Experts of a small language model: vocabulary 3705, 128 experts in each of 5 layers.
Below are experts of layer 7 (counted from 0) of a mixture-of-experts language model. Rows are named router (the router's row for the expert), up (a neuron's input weights, with its number), down (a neuron's output weights, with its number) and show model dimensions 0-95. Each number is 128 + 32 x the weight over its row's rms, rounded and kept within 0 to 255. Numbers have three digits each.
Before each expert's rows: a language model's description of what the expert responds to. This comes from a sample of Wikipedia text that the model never trained on.

# expert 4
It responds to: Opening pieces of longer words, often Latin prefixes, such as cont, acc, att, reg, ag, rec, as in attributed, agreed, Currently.
router:128096136157109135105063133159107141129141044104125147159154131129145080171122111176134084144146099091069148124117159168147103070113153170147106142138130199102075114101098133127075130199086102082170117102127157097116096101168145129155161147174093162106145100095125097165053134186151159114
up0:104159091155175167083110119071068105095161074144132121137139192092133160176124115107152099174142102137100105134032152072156123103117120142136099104095153114107163127152184090130113169113136167146186117094115157108131100069133109112154187163092081128152158080133087121115098094085123162153
down0:156089134060176100145112190137170204119115120089244179132136144148090140099088150186136188087155132162090127118126167082152076120159153118161112142136114101094117098141121079165100145154160118129139170120107143182088144114135178114117138151140125156104158121141166179137156163112131106140
up1:150081100106166173083097160131127090102084076143149089170156112087081081137158132129177115149117117131125095111145077126105125123123212127150157072125173132138113180135073125104088116180158142167155123113110125121090118074151140144126159162123128131198080118166162113150187067115069172147
down1:137140152175129074133110124105127142139186143142150136102117139154117134185162161129165115098123160179057123136165183087100092101133134179146143129057105137124127084139205151073065111099231138146137130201094074083114143102088139087133113120128158124118141128090095154132136152122159111123
up2:143128161167139121130132107118105136108152111153140108106136161190108093133075131170102102042134159081106153124158074118134089098124105166138120078127063053115127097128128075107136106140116089150146066153093088083105125074137147157134089136163115116125131124083226113196111147169093165135
down2:142137180140129057146144137155106134040110148142144190177119072130122138153154096077110137084180145140130155089148077156144096082110159113152084155141056157177123197102122144135173109116064134124154110160130136158114125143084139083113164121148134126077164161195108128114108123102126147186
up3:099096154141124174150097121088132121163158119152095137109160115159147103065104106133171149097144142140083153116105130115126083112071114078131082100100183144171068085105119102077171064128119106088124168137126172056130100107156176152126118167133113187156139133045129152112098095179126151186
down3:083103143073143151101091094126133143124128145129167178055066149151177139144105074083079113148126123142204191112107106129172116131146150067118169167167087103164105079127093115117170152096173126118112141171091136102130109143105123102140082079127160116123117195119122104141065143122162071118
up4:102119169137100125141131128064147140102116084145074107147173140116103102142159097217110108187100144173125127114114105145145108115085094080110133124155149088098063070141121140149055101080093194126136125149109099073151179074109143141158148068165139174079089095098090115148129105140118114129
down4:114151145099196119157164149118112146161122082146131116133202122132184142125132130109170144183062141095111064138052100131112157123165158121071123166128154130099197142120099164151139160135134100160100144087086124140100101150166189111109078155153033118116136131102147080176137135118138089106
up5:123104105124052168137066116108185137138143129182132152121177087155146125086168147182115168155194127094153138128141114132166151138118128128139146115142158185108155109121112171180084135161114127111110087114133153091127140149066114098131168066172097109129118131131191116107052160130086157216
down5:154141083110147076126108178144078146170169065107147143154099115102163118157149130087136143107165130135060129102094162150157132112093091148121147170123131064114176099098130115116136095112130115209161117207170105129138125109188100106149140151119075174125165125116078107188205112127147168121
up6:142152111115159078109092110168141142144064106172103132131157105167105121125128139202125058121076114130150165120155171130128111091094128091057101140100140162134097131111092197132201097184085137132082136126133152116128150127120177157183153157150099173140208144183103143097133131185142127141
down6:136121158116134122161140116145085143134116093124080160113093056154125100098175142113172186131168111156167154106041098068152156105142091111166130143097117131187180185134135118104078159094114093142154133141083138103124153151124149112162102171177141183103139100143097206104140142119067127074
up7:117112128196146101147149114139080115071108127164094116160099141121119161150137130150106115095134094161198068083102088127116112113126122114058147119096164155178145088110129127144041103140113077069109188183128148104161091173167169092123159147177159069169117158135134143117122153182112140130
down7:113074149143139147121095083123180089076144067131085079136136160105064150126096133101146139187141160087132124141116160133141149058158119124152093100101248127062182153104131114121145159168141113173116128155105085119127135078138146165129147144144083113109116152106133097097090122124108173072
up8:055036150153201087135101120101169175121112059137110121118175100105130100174145194124108133160174105100139100086137104165127097086096161150119152105132143155086091090098151189105134101156135125154115084105090101120103148143150143088159180108101080129158162126145119095146103139134069157142
down8:094143072140115134119174132106145106116159190072124117183111177167157093099160101150137143138084164115154086149139128079162134129094109123159134152188180073117142119173159121096122161149106101156090158138155156120133152076111088115113108153082188131110135051138158154094203116049112137103
up9:090134153129117114125062117122108116093134124126081151192110140130121122165191100148146053063121146094134123149101129100140149067110094166084146138075118130115062114101149104125131113060163132153167110077145183095155133082150158158122141106180195194120122177136074116141112117185112142117
down9:144176155191171131126110121183164178141130079125149089087122150109160142084080181084100160135127100155101120118158163114135148129148159108124167092057121153127126077159099130121085174153147114154130124163208174140150129075118161137132145108104162132197149175188139098150156134080165099176
up10:097105177119146139096071141160133085106118138070140132189182092110137148099119156134157169117112090059079137098158065110147118139148129141159148160133063165119104111184117143113147169193126169125155091078182142162108149118108174187110132117168071077135138085145155138155109111086078125134
down10:110130158131113092154109125111076149117179122185123136087176116145131080072155139143114060077120088150129116105088072103086151146133129130144135184133119154094158129121165144178078107105131141186103110138082113083151053052142137113168059142132185150134129135104110198149098140081144129143
up11:100138118099140106114067154180139145103142131135160172136135168148059095110164033165136130133075105130137185081093166089153161109150104100170087175146178124142108124141140137067083114107092179109134110113125145075129113093121190137151143099184136129114134134139066157105094141202138144139
down11:100115114168153108129203094132107188123139130103191163113127102142106169125181181154143066124091084142189096124143110144103160140073144103108104104083121201128132115155097141128194143102136139195060098137155159164146178139108127157180152134160073112138164081114120118153140143100110092152
up12:083105113125101153101095095125151124126131035136122093102169132124153132107117116104095105074088130130085134119128123118134042076147162154158180153165086197118122081087108151064111141131072140143183074114128152122142059135156116092144157118176182151108118124137135138092092087140068140104
down12:135104116076146152077151083079119114136144141146113128123092078071180110150218159101106120142136120123124096157148093145091088137066172115121166144106173135154190174174098126091108125082162147169112164139086104136091159128067148123143106170083127116124054159077093087083128129130115129145
up13:176151091135112164133108106089136123127113088142087187148116159144139122119142095179143160119138136180148151150114135104098070183137095095145102101108150140144139141211197105102103091149132115093148155076138107132131122161194104098141156067169119090101128072093119082111183068195160165144
down13:077105144132153126127075131172164148111158113151123128119118132161071090145147138206213110124096159139079135119098057135172123168076101122136158155108132108085154119114066120129095179161062082131150075148116117145074109135128123142117172070175149109174145146104075102153111158152093128160
up14:058169096122100142097123099091083188109122128178152155142138159137135108137075140201154126111114079098161181112141172134106118166110104162131106109094126130094113107126159196140101128160121154110162141151032088155182130134155121095150188101114115104144082185144138094118156096159131198149
down14:089101100121086118124131086175144138119165085136161096111154172131076109110202131148111133109147144142144119093100095165071106162103148185125106143171102096093112156095122136118148117090171140093144153170197225127144203102130115150114105191127171131136150095127107147087068142170102101096
up15:126123168109127171172092079138077085107116105125123112116132159198140099124123125131165148141193113122138129172088077102151183137118061131119114142182142159144131080112196129129174214150171147160166142101107166112149133112111176110165122126152159116133115103059123212117102174143149151097
down15:115137109123155142119147084117105116189107058187118171112099122120091162154175099154182140114138081122119149177134127164113122072132107188075152147086124169098156167087133124148177128145078113105157072131132101071130135165102096109103128075091099175127166182138167117095081138168128114194
up16:170103119114136122114115161141157145142117086156164138183145163206166155113111122128116117106149114134139157157113109140149113105097139058081118223094131145128123118124155183123184119169117145166096138124090124133133156095180103121110171122163082153032153137143050192146090068147139138139
down16:107157175147139184109115147128079147138132112151133102144098117103116095111127201094155092097122137188083128101059138113105096178110081086118117128103107150096063104110115163099098211084128167107112098110146176124106082119065132105136117166115121166175117097166162116057089090147164133157
up17:139137100088178165137080163194151156104150083138082129139128163111183122181148106130129135110160205098105115159105158105174103123114105089163075094149095085136121101099142132115103137109170119094209126162089107112101104101153083162073126142168117160111091070104189149154080122173129105143
down17:174177142176136179116110149099124154113110149124067161114129096106129148095132129120076053159108069161151155121175178112115163188128097153088112095173152172142111107131121067158128093102157144158156156100138145148130141102120158108143043171118098097188096149086094133121113206119171140128
up18:104111064135082107068114131105125062203143057143142100126136182116133093155123073166175143139088143132145150175095158162132136112117089162103102122115129174131108130179153163121058164134151172120195121118166117176133093124141177148084121077164097169151129136107128149130157111180138078120
down18:099145112086104139183135136099168128187083131127133171134143084163130149120092147070109099122154114126150189198113142131143099109103127099117089127170183114142157205111116143133130109133073161105077182110130074195117176152100167096135146103152111077146148135137118183171106062098121106076
up19:076128146157141160111123089116150095115150102184137164143081103189176076132142093157136138123124140128113167138115174097118073116126097116149094095133086089170067128068186129166126073111133162124102169109108105075103096144188174107131107118148096131120122127117164138127138179187209178081
down19:146072081090098079133115163150129105055105138155133075103067109147107108132164111145188107084137049135195121150125128103145172165093149115139155215135151085124157076102179096109142134147137109098107116159099132100127136118164086143107097115138177176083086148149158101166133078109118113128
up20:150083102156125141108111086086106143119161090190081132151166159103148114213144138152150113120138158136109117120088106122111137084212188117121187102148118103128136096165116137079172081157204164153203113119116148144119121044134158146095179150140129122133171131141144117113150148133185161111
down20:069130108128137071146164120118122169078154164129104155100168127121115141085054162078132121137105172120092150085161144182118082084118139106188182131119082116114142073162094052106138156215148124116154119124139137131123133118115137127053111120145122122082187145128107112135122155187162130183
up21:139088091114160108111091091147122186124123094150150137123156107181054066074125131109130065141160073123117144156174114162157093126161135098118115117125179130171150094118109119160164066112166086086164127132117141098119085197162130108131125111131056116079108150157088124204142180138103157122
down21:079150132078116118141129109085186149116119125081110106122059092159137089090089117099148131105115099202134098080086185144130131142088075161059142151142077152125119132159097115091139097179117114153155133071132096107149083167076195116113133087115168134140117123134179091125171176103137122175
up22:112126144170130108136186183154124132138144094153095121163147141137124091177156141145104136069099077155121127118082128067129063073129086129159148103111143094111117168147142099144066157147181056120233147084157082110088115106115132100135183090158113102149099146140129132110109080149122173093
down22:136107142200200179191097111130107104094084178178091144186174130145139113115118130113099117074135140093110135161154198135067136145108117159152171123124102102132165094171113142147106145180093136100112139104136086143137066143125126094159091157112103143118112160075121088152111096146082208112

# expert 22
It responds to: Word-initial t or T pieces, as in treated, taken, Title, Tigers, including hyphenated and table-cell forms like Multi-touch, three-time; also qu.
router:135136102190143112129100149138111172116140077112105129161168122192132145104087080154171128101144137124165141111099143164147124110142147120172073146158161160115100108130143190064136155116109140154118118109108116055167194100147125096098197133196095105130097117104131102108046118219104109121
up0:075129152135099090085123133091143111097096110143142149107091171128113166054051121124108147174084158074147068219089116155133085130096134072104062157103145161119069167101111126124152144152116088072126158133163100137129167136116101152173145140156122128181150099129156124122158140161137074122
down0:105162185148110034122154152129178149119134092176149081177174129104141125164132150146129121123177108103096082153136087099108116155137128118134127123083130086180142118095176116096075101153186110142099143171090097152102088119170155099107139141126161161093094186125124117093051144068078155149
up1:109156130127100144134131094101098081161102073198149147106163098132179079136138079197148142128095108169146120207062085153111146126132097136136135095181134134110131122094076135087119151092142111060101098057133091146121132123167120143142115158119148115126078079176190121110156062149136125107
down1:111124192204121138115131107094095147124151105110090169077145155156128126131162124100175101126198120179124115066094092159111124067129172133083138110178084126190131147117153164108145155132095195121144163144137171174116154131093134137214125097127138110091108102121095096163118144149143054155
up2:165132070165129106093071139142133097090096118101093178081094142155103092120101081139162072092120121121135142134163187194138157102140184130130099145123110184083147128183095153111116206187151170093103113131174117123170127106089115086116163133137090121094136168157095153105103108152077176138
down2:101117175143135163126131156099077150173121103124108114070117097146099155066120136122174138148138155195148130129156095139141043080123148130176160149161170157187149136112175162059174096100132110075109118117122152118117101114144165068141138117125143142047167133113170112120102179164169074136
up3:108116106067125158198108159103113130128136097156137102141133088098125141128154155144115115169124081157166060086103126140161156135134180131174148126114154112132170110073155191154157171171127082092114106129103087160083114138103119134125186112151045073200127131149130139107078101207110117155
down3:109198094097143101153128094130150092170119139138104095127166076121092117172152129094175097142199140132127134116178093113131136167108079147087144121139094101115146099057092166187141145068118106159083123159134101106080131115111130105116178177096165159113078134098122145096087155094069156059
up4:108120125097183146078121141150099098119148099170118180162128152153146128138098154166129117106082121130118096110075125158147084069143114104172077107159142123124194068184134091093137160152101155068139101108083113036109166138130146071097095084182096140115171118115140114123051150136123110147
down4:183144178121121085115132134119114127170076156078146081186188131124160098160127140144143151163138163086117150117137108101161122119113174112153075164135095119124126175128182225071127131124134131152116196182103153120090138132114079164089197120113094127108155109111101163088189119149117171103
up5:163240143153144115100065184136111194130108119147156090103160114080103108136118131137177126122088148130168124111103141111142117142121164133062071155185122116218116048141108091092157194128144138101158153143126112165140156154155115120118158121154115092100120097164117117174131142129089127106
down5:172098104078155078120153122085129065130145095121119176121128165172177154128138066151087127120088131141127108100101123094144098122113122196144144083121086086114156129062157113123130081150152096144041188151127096063115183114119110108120192179177133130152140132129131149075082164136141144139
up6:065127146152113141114153163106144170118086128104148161156142105169122107105100098130131116046157166100212087103081140171180069154139137155123130115116137119142106151170172227099183114091109137097111153104140125103153112059152117133053135120182115142138117108179123142172125155122147125091
down6:139126112183124125085077123069151100155083202126135080091168154119153157125189123112157132158092097069167139177169175153085098143113100112063132159139134121129146119115097154138149105125140120113139122135161125160056105157158167168107165147123148058121126161157113139104038096109103110179
up7:177137154138133130144129131177160179049093092128139143145182170137123113105128107130129115193158098121134084200139129139067186121149108099077115090155161153101153127146140180135107139121101157126117111115137038126115175166138083145115138125122046115113104180066106115174152114169078132114
down7:140127139114150092180133143163147088091144134167123119146028119104145141102094128114158134143131125120087159148061147127146129154129158121187141144097083091185185151114171070164088119093154147114142109137104158136071107097080118150070091103094165177139168128128166166163049164143126137177
up8:134070108085112093126141145133170126140104130111091147139123176112119086182112094155142147162077093147078193122125179128110136150114092098145126117142125119146128157166148098122104084143111137130140125129141118128224128099164158096056119193143051174106116161230079124127147103127091172140
down8:028126115150115087195209150142146096154176140166143151152165117094140148128149149157160137097151095163142157085132105136136183154164101105110117151122110096077128180175102154177132140124141127109147127125193152140137087102124076145145168139112136146101100202104166155103133066086164094097
up9:135066081141118152148100115099131095053137137125141166138125163204115120152118156154151139113127099079146092096159090119109135119102149149120114116155168171145103160068142149091148178146114120148142188102151122185122126122146179084127144122132051126194137104194149139041062138147118091156
down9:110146093109131103173135106163119186129098087140138134113126125121207163121154154092105189118141117148123124060130189077103104131173155175107157110144138090073182126107141170164158095125124129115170135103192133113088087149088074161130133140125137181136155131128075051091144057095155136114
up10:101077141139091180150077156122129156071131093138109208112085156133132103147134117195178121121187111134168186111104112134097134164123118126157083162136172158127116104084120088147157131110094112148070184107089099152117107119083138132132182038144075119140096077109157128149143111156155137169
down10:152091095141184096088113166154086142099095099127115123177081096162140134151052097123120095104054175096127115091145077081096146126098088131158148097150180117124177122177120150169111127124127136106132085119112182115158110185118121093096145135142142168151156170087152132164157163056117144196
up11:144161107136089159121151116132134102116119104081151107155108122106116079121131131144110126119098065115098139131161079090087187177127162142111097094152177127076098138086115168061140144142140117080161061168086134158141107170073163105118078103096039093114153074160122076130132111143141070166
down11:095140090129114158128175132127148150147169114077102130151105080088147087088139154101101130079140105109155118060123188169133128108114085092162110088147113136116154126096103142099101113138089210112148141152110125090112076105108117163078130143093094162141138209192151175144145199165118068092
up12:079120125178082158110072128140128091095129135112098120184086163135103161126132104161120113112114106141126103174063179130080132116129140162117134111098101132096120184117097108074146129113110197112231166120097169104107149129131093191115195075158154130154105159154115141176085156128149101177
down12:175135126119165098143088169094152172155119144160095111113182123151075125156151152136161160107130132132175194137149082112134084129176144080138109111068150103129109098112109092087113170175135150065116145046151110179151089160050141133122139119120144090135150137050089125113141120173140108071
up13:130153155200146129109075101101141130114172094133158155113169107180089131153110057177127123082119106132145131167105097186153109103142160138180105148106110178160087110148076172095129162160127165131163183151054117088114154120132136070157175143091094169167116103115132143112191110133177161121
down13:122125129121118143136026079133088091110117141126214179060114118130127162128124119108157160087170155122167119171085110102125102172124084124150159138093114123169128142105152155106107164128153143084126136171055070083148144156093161115140172195168111110062134138123123113143092079135126093153
up14:071140136168079103136122113070142171132123088086136130136106127151146138101140074136107121074153114112147092128128151102230188134155132153143112145053125128122134140110092068082137127117104131081133144130120103081134138144055126065126192131194089145189121110078091147150104108148107168141
down14:141122133098142085194110107173087139111117149141135194120119133150109111127128129164138129041155177127144122084143056083154160172079186140169146118174136135167157099055099132091115083108126146124095103085113149141141156067117174106095113096092143140131130115142140157078186175143162151183
up15:165132140135169163137157147106139169180126098225112172131204100158085088115092089111125216117084123195115121157132143093054148120110123119091168116118119109141133093118126157155081121140075128034116152126127120098142098147153161129110151132102135109107049132100150132105138118118137157117
down15:115176114099127122088119128072182084138081154124139068157067119138088127150142109122145119093173172160095105144134108165073141112119059135110129119179181140129120123122185110158088104132090124199181081126086107115164111146078158078155101143089105134176115116095168081078167119103126150089
up16:072129145115118106083136149163178116119112071139086184090128092126143180114083115123176080089127178136117113113132112132106135106066145134149126144116100137147135118075124145080140141137122159126144113090163163022111137069135082157101104102165113105132151143040163184063138094152115153097
down16:189130120106095108069115112103128130106163137088131121097156132152112078177126086179092118133088126163073147165115111109161109067100067072071148164157090161106129124086101086209138172121111144132154205177072150201127130102148126127119131114093139107144123152120130173155138151163097132134
up17:194146100139176148094111103139141112125129041162150094044148141146123095080091103146145122078196090123113095133081163161099143188172137097153159161140126140080114140124160139164099077114123145131147123156140076144173132084159115195124165150195123115070097127117114139125150098112091131152
down17:116158121132150179132118144141117033072173173127097138118139144094150126142087132161123128144137125137100146141140133158118145144122120185146173116115094096066131221193087108124129092098111125093156081135174113135186178176209152116093149155139127101101119153143083149079128161165157113181
up18:175154085173126110126133169146120148171100108132117108115167098169170149083092140182167066134105120097080118113113120091186147105069134071096074155160105153138054099109101134122123122118159145080112152102087142160148113102162087078133100176113160108121157100148080139159142102121053178169
down18:088136138067119115118154180126146132105126165176106093181166139138147189105106063122149165118118101158145117103103122166141117144120170148096187182153120120167117169111122119135153131169096195119072115064167155148051126166174101128155095124121157128131159068085110102182191115120112130085
up19:098101103137141110113151132170167140057093069155134170113115123128094061144081101152122143126176122160151144127139136146152150180065164176132138101116139105134095096091076078075130152113113136067113083132177096148154213142102130131113180176076133167062092075104106112142124147135142142120
down19:153077096183115067086134101115092124114140158109174143159081125100138109116079155189130144179123130141092153081093183152158137119075131060154128083167108063153116138120122108148121040155147146174094112197109095134177143137151149147155104099120161123100121123123172129113099122168068142093
up20:096178136186145118139123120122101099138215098145077148096111118162110169073173164115106102117115142101139119094094115094165149069173160183116127172104101162111115088131154153109161175109105139115139084115195165139073099118123148143156202139144110115151160147074102124133038133151111131165
down20:151078121124120140099184158148121085118156183071159169189141091168066142082097107129137117095155116164106089134133103105069131138112173143070095145107084156113164106163149177123141096158125090134155120118082153143130118174141134081101165118132186150147161124187091182128116116032124114129
up21:143128066150140083110118141172133122140170110156129091119186089176084167110056125116164119113151163097192139096118092129135141099125141155160082112078124144140070162124143096109147085164090148132152107147133100123093125040180067121138139185118138126124136177106173150094088105211140130143
down21:107127150144089150162144087117082131083181151107171153141127097124115096167147198149093153127140164118128134166169130114144111124126179090134100128164149131110096112132050172085185130131135157172172100120096169165168193158104126167073179082137153105120069068085123103136095138124144103190
up22:163081146171163051067161190106165120106137106073104131165101113113116127140094140153142138197136093125143131114120116130105155121143108143129065135095178083124099108129140130084138127119049120162176124127087112139082090121106140075121127069135121190184160139133167157121074176081139080124
down22:141153117073108164118169101090141156085120139125152162105140127112149146127169132110140123165123090135165123091083137199171139108168142119085145036126159152077115140144127154093116077150074154161141115077149136099177119096095174121079125179061178141148165123130105133089159119051131152189

# expert 3
It responds to: Final word pieces ending names, especially Latin genus and species names in taxonomy lists, such as -ina, -idae, -ella, -us.
router:117116127104128110079127141117195130087150144127102077164151194155149082071094106148122087132102109097132107111131151115151126153183155153195128101120168171180104036135125129133119152158126119141121088063174206108147104133143106151114120134138130096107071099091127091110107161122113165043
up0:183192112155135136125103145178139107139140148154110092106100143098175105159199113216135085148126116089105185173118145124113132115154126202123091145130169180077115124091116138176088162136125108116158109108165105115150178159093157136174090100129091101097092137120128135100098105107053187101
down0:198190133146108178175133166078113123177051122120153133179059147108091154178103106125139102118122105139120121150103148121116154092111075157125078116109136145139087150040116162192098178178112130175134132142105086100118149184155145108151105168159153114113126181140161154151150124105134164135
up1:117171104096143087150142106095112080105121156151049137166126159130159154085158090130183134144103088133102127127120135146024159106112147123116138097079172107150145154108120086096139139159152134158111153147151132164097116102152140131155210173158117071169142112122134106177060103044122165123
down1:182134118140128084109139170110132036135129082141140153114084142103101176083127127063118125116085110137099052165179184145139130066099192135103139091137159166125092109117158066150172121128135120067144081118126171145091128160118177158170145132154097078110119099080119105125103129134177125118
up2:155142131103114103093117107097192053121133142149067101167158085095126084113091140146118069140150142137093133118111135135055098132183092127128114125097151173079125062115126174219125138152072111173131160125091138135187148111063123150131093151173155124116100091153149160144149118101089155101
down2:143124091140119103169116165101153145082173189110172150138152153091109101198178108128077097225136129162171149078126171151129115132176131088126103096098122152117103116048119131136130143127149065188102120098082160159086155080118146152088120130129120069147120125082133166124139105131106120179
up3:100143169127114106100093119135162136148156145140115113169110151192118141151139144140090149174172147123130207115082169107230108114091157171123142120113137116161158134106096100145142147101204177072100118112161147095111121086146159148054110157154089146130090146109100120121082182094110096062
down3:159093120117120140139133165146132122183136184172138120105145129111123139073114111107149059119122099079135200134112082170119130115156075127161127107174126098100075190151188133158063146135108143158145170105098154173056137127119126087067134152152130127150167108209116106109083172087121093147
up4:119038152142118152074164144173068146103174117138144125193115155109105154113166135132130100128130111133117125090158128114107070130139134140180108204111175113158128074133122124171095116127175183120143102142143194144140044126130125186126108109160105125099110077188074072135129127122148123080
down4:106133109120134095126130100090073148122085115127165150092163071209176112127164202112122154091084078156147079113123131158103129154123150182094112159124090153141094118138102141127170102129100098134110116096085092135157175107086134184093113193098121144155158127106183053146140118135077134192
up5:184108135102195083132114161159121192146136160096161162134118158115155120126154096115118133176082093058143070180139101139119167124121130077124088188148108127105183129151090141124136122139115111124162134115165197072157136157190097135135162066145171103149158064139130137171110154144083173126
down5:137127117127127098145063139134124119133138093049196171081131115141107115144119137152101117161167083129104100141155087143114099053102147079138053176115159099078155115095127135114160125109120132217150125161125142165092153117142119117105118099178145123124164104169185102144093157189049146147
up6:175071114131150089156126126113135132109140107173111139166140170144147107124108142120123109142112156184123126104130185091146128135153080182138121121091130188110113058139108133111088151063142190187115120081196160159066062106095131153117109113156125134069081100158131159177129157156057143164
down6:154100213184075094203125146110143109110101117087131140113163174088136062118147146134158127154114131146148154067150130117118077146151128102105086174084122091122112114178100137153149072089120135146118153042114148154085108109104127120095149194113146077088129179125100133119130143093087126182
up7:127196157131165143152169113119147150115155108144115167138136109087186112072126110165090092101122181112155116136096066154133100172179142115140109110047095140112176093130115119079078113171122129170148151054176067091145117138137133141120136076118095109148114147083106105116100144162081129048
down7:112177106170092128052143164154112091116162107098111134146150133139135094106104136125145135106117112115144131076127134116220102108116097123175177119108105125144147124124138200188153125137102128145128153159115089166134136127164136121067100083054090197149095188120193170154196128153140097089
up8:090177105096112219107172162125149092113108138109105155155110154125145134112121083136143075146141115105133080118111116083117132126158091135121123119154152149170091059180109142082077130145147149098118129100182182129129157119133113131075143131099152071093159082077152129175189199075077164110
down8:162088085116155098122088140197054134169138185136162088088070169145155119171116130169101140110129150121111158135118148115159053079114189117151136136127106087078101125045113143134153096112124102119147099126146109135159125071100119138106124130168152146099114128153120136074151080164114079208
up9:093172079136172162113170081180115129061136169144100120145133146159101053141153142155145085104105120108177123164142184111164140206186145129125132129092145143161179094173102115146094123147144163105068152089116121045143138135160139156141108126148090106157115154123150156155183117123124181080
down9:117121111089069140158111065121136120140098179080138123120120153116148184033144096097128090128131180143139091185045072129096055170115113132114118103081114145131100137135143117112171159167112127141180158199164135084116114151091108124099135178113116111123088083141124129058135119122102128134
up10:155107115135153088147157200146132105109145169159060130125120200135167119141154131090141142128098080059124151139137123132145127106129109059149106083114134131187135120142086059181113094133175112080088117113129124137070097087096119124093200116102091063201150112117080128133100113154111134148
down10:165129132140181088100049112081140133126125156077131144184095155148138102107212097070105128170123114140159142149088134131111148114145151114142167102112102175124119118096140097174069130107146124068080157116173143118161181142132115098121133132122111122180081097061134035124136127124129069088
up11:181115109161143156144129132074184107115121189113118075152146175160167074060118175124142156139110079106204100124092096138093109107127079125149093144127141115116104150151116194129091076114089138117115069132118171140109154139157099157067130039169139105149113121142124088137099149129136190118
down11:146110188120155170153155049192165122114100115136138119099123122087129160131115085124081153136132107139117057119154114117209082205123219145125138153095148082172190109128136081098110165101180162140143189157136101142121075134109123107126141119120172151159125160122132149139143151159133086143
up12:085111120129079112092192074141129143172099078159092038172125121152112141088113089132070092117081128168100137102088149111074110184109116087158090146044148109160132080160119153141164127152133085127140165174133182111137132165148115115126138088151129107089140115153142081168101104084149152132
down12:124158097094145167122139144127151195090114059144110114092110196177070070109112176115142168086118180167124077119119151179178114113130173185119107119106155137122208203110149103098072143115166149127156151173101193166118165137113093132111135127137097138119109137131122124119130131174136168142
up13:128125066178139107160057107150138167140094101188087181070111153090174087169069076146140146125206111155098126147131113193130145182139084115092141140099144151132144111130101175146132123125147120177114098138135130092155140115164098098108110123147137152167085192125085177168126155168128090101
down13:120102101187132074109131130153165115074126093117146108094104113232087096146094107113166117120112194134103128139089114124117153117151163157107175145132086134139189107140172098058161121117160126106133127110201071078154066111130142120083166086108129117123092110110077138147110085099127128183
up14:130133081133143128142131151085132181136165160194131128204151152175121152167115175114129156183098062152106161100162165083121089102120164069112113099146087081149167089140149103190132101136129127178139144078130145135099123089110144114088184112094085078167093102117140151090117087116124186101
down14:144163135136073118117077154112159154125097145161188116110138119096164122149116140140142119146122095194164191099118140109117175107149123065136085156105118124081090140103093181209120080084125104163090135118104155095102178125128157098120111145125092104129062131054177161094129149122130169204
up15:137131082142072106145154151143127170104154162165156176118178172191073136121107111109115118135112100088136106065117160141110128137133143097114105174112171164134136091099084083118089103093100216122121160133154162143103141120183046089119111171109111142056129130099137146175092140136164177177
down15:108131129098119179134127100138104141133170149087063161151144127117063178161118065088115123088195154123129148066090117150148152097188140101122110139095135121099165076123122108192145103156101136088108126154139138066157117148128133118133101162110094163113134143135145160195091048115125125034
up16:140127124112124107098137130159215130106119206158103140196151128107090119095114133133096138125130121063154113120105133056096166127102173097151149153131137121179116108097127114102193123165135207111131138081165112103163090120118110202138082133129140093179092206175115164092142101132099148110
down16:151084170103152145161132166113133154160066193150086119084169159124140172148103116162159180149149115132046125099128127117120109118113101133117135119167164113174116165183176167122193113133161119148164158163075168095126103138159130106150093126181120138070211127167114171133153117082135142171
up17:138081148096149179129093126088146093063159091177135183127152164150131141154117097115143100110178127124155121109113112137160056131152139166145194106058198168153151106129096090158166138110188136138141187107139112170161122138116154164170161143119071055092122099144110150127095106144091117167
down17:135133171144118112128144165127084081147087134091124141113137135142099140125169158127135131145114053156128168136130096163092146122131050186133058109181104096121110145143115163098163066091039050131093166130129137094092084062081133098094136156139177161156153141109103124152146145094107107159
up18:082117131158179157113124081079131116084079135108131122175154080123097091136117120155176107145115122139091151110081118114166134101149202159119132106131067148092120081113119060133055089158138120108147154055108116139139099149098108165138081149111135131123116096122124058067092150166104135046
down18:127103157139146105138121103183134153189154184113043134080132133136117154051187144136116085159124163124120138255157107171107133152108104104130162099110173119124137151103150195143159094164129136153055126164131149138136117159160150124116187180143138152117122107136134136159161125157137101117
up19:183097123136123120069124125136211137102140141138163113123099153080135133102105162195084139120135108052134081149123168087113141133138157144148141122187160128160133099109160144133097156116085172155126147068143126164132159162122109202121137094142107111143164036153181145130140151043084122140
down19:154100076106095117149078128114139153129162133061155118093127120111159152105175152138116102091092147135104098129082144109147126175151144137188133106220126129174116092190132059034145135084101133076128106169175144112118127138163117141187135165162166107110171136097153130108118116162166183131
up20:078111112091128119085090142097105170139154151097092097143101067077109052134077152143123150131131117110142103107116144092099118129179100132147105134126147132143108037143109127184135178176159146131136148109119115077078142084088119108106136131115118082154169033162133105104174079095094165082
down20:167165170153099137068204098127176091060100168167148142110103131135145182165095129110106148157083124123126096160109184151111146172143104148115144206087099097135133089077168117135095107131178117116074171103146118095119086156151115127112110138137079136136125198147170122110201118160116153137
up21:147145152151129119078121204146173160105069135118113093133163118140163099134105170135119119121069117104145067163164079083117100155117174115119164169170098166186090053138132098097146130144122178136141120069185129155141144111136099131135079078137194136163106156100134103136191080125097133097
down21:122103119134047189130142126115145140158160159097106150162121185111139151112066115161076216138159092070174125118083166105111145105088111156156100149128125157104161179078084068156102141142132120153121172107180139082111094143105157123126120157135116067140115147150160150130043154141105130148
up22:061130125102070108093105122070169142144150147145132160135142172140127087065106102159134138122130119087186072134163140115152106032098169100100086145119158115103124145161122095126098125105057178151154127150141170158109121111148070152147192108078095122110087153044128163131102111113132133129
down22:136098118130086137148151163123148089117106175116188096145164111106119178124124113099106118213152146193129167088128111157128130185126118185176149123146160180115079138156163138174159146084133105085106135167133084156113115167189062067089094117121136197092178137141125140115113177110099123151